Below are experts of layer 4 (counted from 0) of a mixture-of-experts language model. Rows are named router (the router's row for the expert) and show model dimensions 0-95. Each number is 500 + 25 x the weight over its row's rms, rounded and kept within 0 to 999. Numbers have three digits each.
After each expert's rows: a language model's description of what the expert responds to. This comes from a sample of Wikipedia text that the model never trained on.

# expert 33
router:509470498468474487480491501488464477508489512498495489515511512534487496502548510518503489503473487510508477460496469459425525531505515467476539522497567476468502500489530500469480510478514523537541499456549486470486450492503496463468528529535481486507466523464461476512540483480492520504
Sports and election table headers

# expert 48
router:481445521477517498453488521506488510538477482465460531502535507481466553446481512481475502515481517482465499498496494505502540468502518430482497493495487466504506500515490492524522491521500524524557494478539470499484521486487493522505503514513491469504546506477495471486494534461481488495
Vowel-pattern pieces in names

# expert 24
router:492498469507475533484497490469507445526523504485504509480518546550488539484505496488515460513467515523503500478495544542466524465536511443523496467503526519485486504506485501460496480479523514516503461431535449505516517526499550438509507507536507540500504532499458441494518495511467489493
Determiners and ordinal adjectives

# expert 44
router:507507506459457507469520524488490501515478469430517473525499477518465512513509538498496470510465499489526530511479511499479574509511482471520520475503531467425497511487464466520512495507500541524547481451537503507492497468478534442455484504531543532505507479513497523497488523489480531497
Early word pieces, pronouns

# expert 9
router:511501525484530528479482521499480494542530490476522513489506547527470551499548471515462478510497523437497495496522521493454524531489506480497529480578482512480483497501476526504483475506500443523541483493546491508524507461478459483496482487498518529504518508527496461511520530531477482494
Short mid-word fragments

# expert 3
router:505476473490483482486506490466494506529522485472535495484489505545517550489556527495500488565493542467535465464494510532435547484482482454517491511495491503479514516511484556519471475500536489514516511485532494487526481491480470457507490503552517551498498512501467516490485480466503498501
Geographic name parts

# expert 5
router:504514513501490439494536514492483497549477552462494507490481536514485550441508497468501523502496521529514463479483521543461519504477524462453489494485508484460534471505504500479494465477517511500530466470534506458518510521487524473476485504528525490517491511542453496488485423478485477481
Nationality and place suffixes

# expert 23
router:497473526521477492486496480501504523522500474495525518497512500546478524485487530491466475522462467476513468497506499472474515510538493452483512479504473434465493486484476477465493461481498475513544496485548522498460489491480445520434531497508487491527457527500478518468493493509493513492
Symbols and non-Latin bytes

# expert 25
router:481461505496471506493504467515441461509490532489490486479504524550481510449494491495487462511479519523523517538468510466461525456508523493496532487511488495491487496500466528478496475464574497500554449466547465450494460510484532477533493464509491469546530490482511510516510494478491541491
In- and prefix fragments

# expert 53
router:540475480486435513470506511496467462502507494468487500498472511549441505509475498517522514526518455481476500478501474490470536492540467464512505486493567508454502520531502485495516456488517496499555501434521475521481534509463518469468489457529533509498511471505491478492497523455485495503
Capital M and rather

# expert 31
router:487524510486506503488498477495464514482514490463488504503523478518453518503482507513456487515513498457487482461476500517469544510473502493472470477545491466480496488512482512532497500535512518546550488462526484504523513507506497479519483486526514536532508510520471475500484507491486528522
Al and re pieces

# expert 14
router:534498494506487496490534486470496471498492480458501530514523496487494511496507512498494472511506518462479512519507496515475513490536531499511544475505522462434470522496511512473519478490513555478557512461540521509491500509521510490437520461509524495526514535486501514481474505457495526516
Name and title pieces

# expert 2
router:531493481452466462496506478429531458499502544497481511517490515514528511503548527513511496523431527491513466476499500470477546519517528485476501501509564481461499471485466503490488470460506494525536495464516461497492498509573476489441524470505547520490446521483504473492476530486491498512
Word-ending pieces, list introducers

# expert 41
router:524463496503520519488560499489505482540501493479486489511502507481460539466504490505519451509508533495509514503474498468467508511505473479494547478557496485479508524476495541491508504529498509541537461472586455515493474469458495491461505482532532544529482527521489499459508471510491517518
Latinate prefix openings

# expert 6
router:521480500462459523486508504484462483502514485487472480453463534533469506467554484511511462508508489464515531499535487509473521496482510472483520449502526524464490514486517501481467503486529495514521453460540473468489466500467541475442524502535520512498483518520468515464516476550509533484
Latinate mid-word pieces

# expert 61
router:507489511468518522476538462504483497513525470462496504486520467492445513469508497524494505511509441479519500498502498527424522495474513465505504469513497454479470515475480514491504482505573493499529490465584527493463478525531463457461528484515479482514484516476484536501498481512522472506
Capitalized word starts

# expert 8
router:523486522460545510492473494494502478520531483455519498520466506520484511497504467512471505513480527446482464470509490507472510497528473472485478550500500478485494481517492488483479483498507488515552445480527506482450532531497463484493511488508473515503516484498469488483481513514500468488
Mid-word pieces, names

# expert 13
router:518487507476498473462485482469476457483535482429491485480510511541459513521492492484482470520487522498497504492512526456483530455536537467522464471493489505472492519540473501504536494525507557533551508473531498509499517498461508488470485497520482489508515529518474464519502528511494523484
Liquid-consonant word pieces

# expert 26
router:534491518505500476501509468469498481484502479484491526488520518490476514452477535500468454480516528476496486527461514504458503476495528460485518471498507457468514573463494525516456494507546482512547458467554498509502472482532524460472484453511547517531501488556492509495514500507451517509
Scientific word stems

# expert 16
router:512508497474486483469490480464487480486546477481470535480455508497476523511493508502480484528475534483460510487513477479467545511542520501490472516518511482459531538531479483510519480498532506518574490470540483495483537519477490492446479512529484517506514506471454463466460504507467496485
Capital-letter acronyms

# expert 45
router:532489518487485513481500489493478467541518501469456520521515566484472529482527525495486505549459531471571494478461496509494526533459505457468483498491495462463497483518482520512519524468470491500553502474555486476511505495514497488495495473510481521514513486470466503520467509482476524518
Consonant-vowel word pieces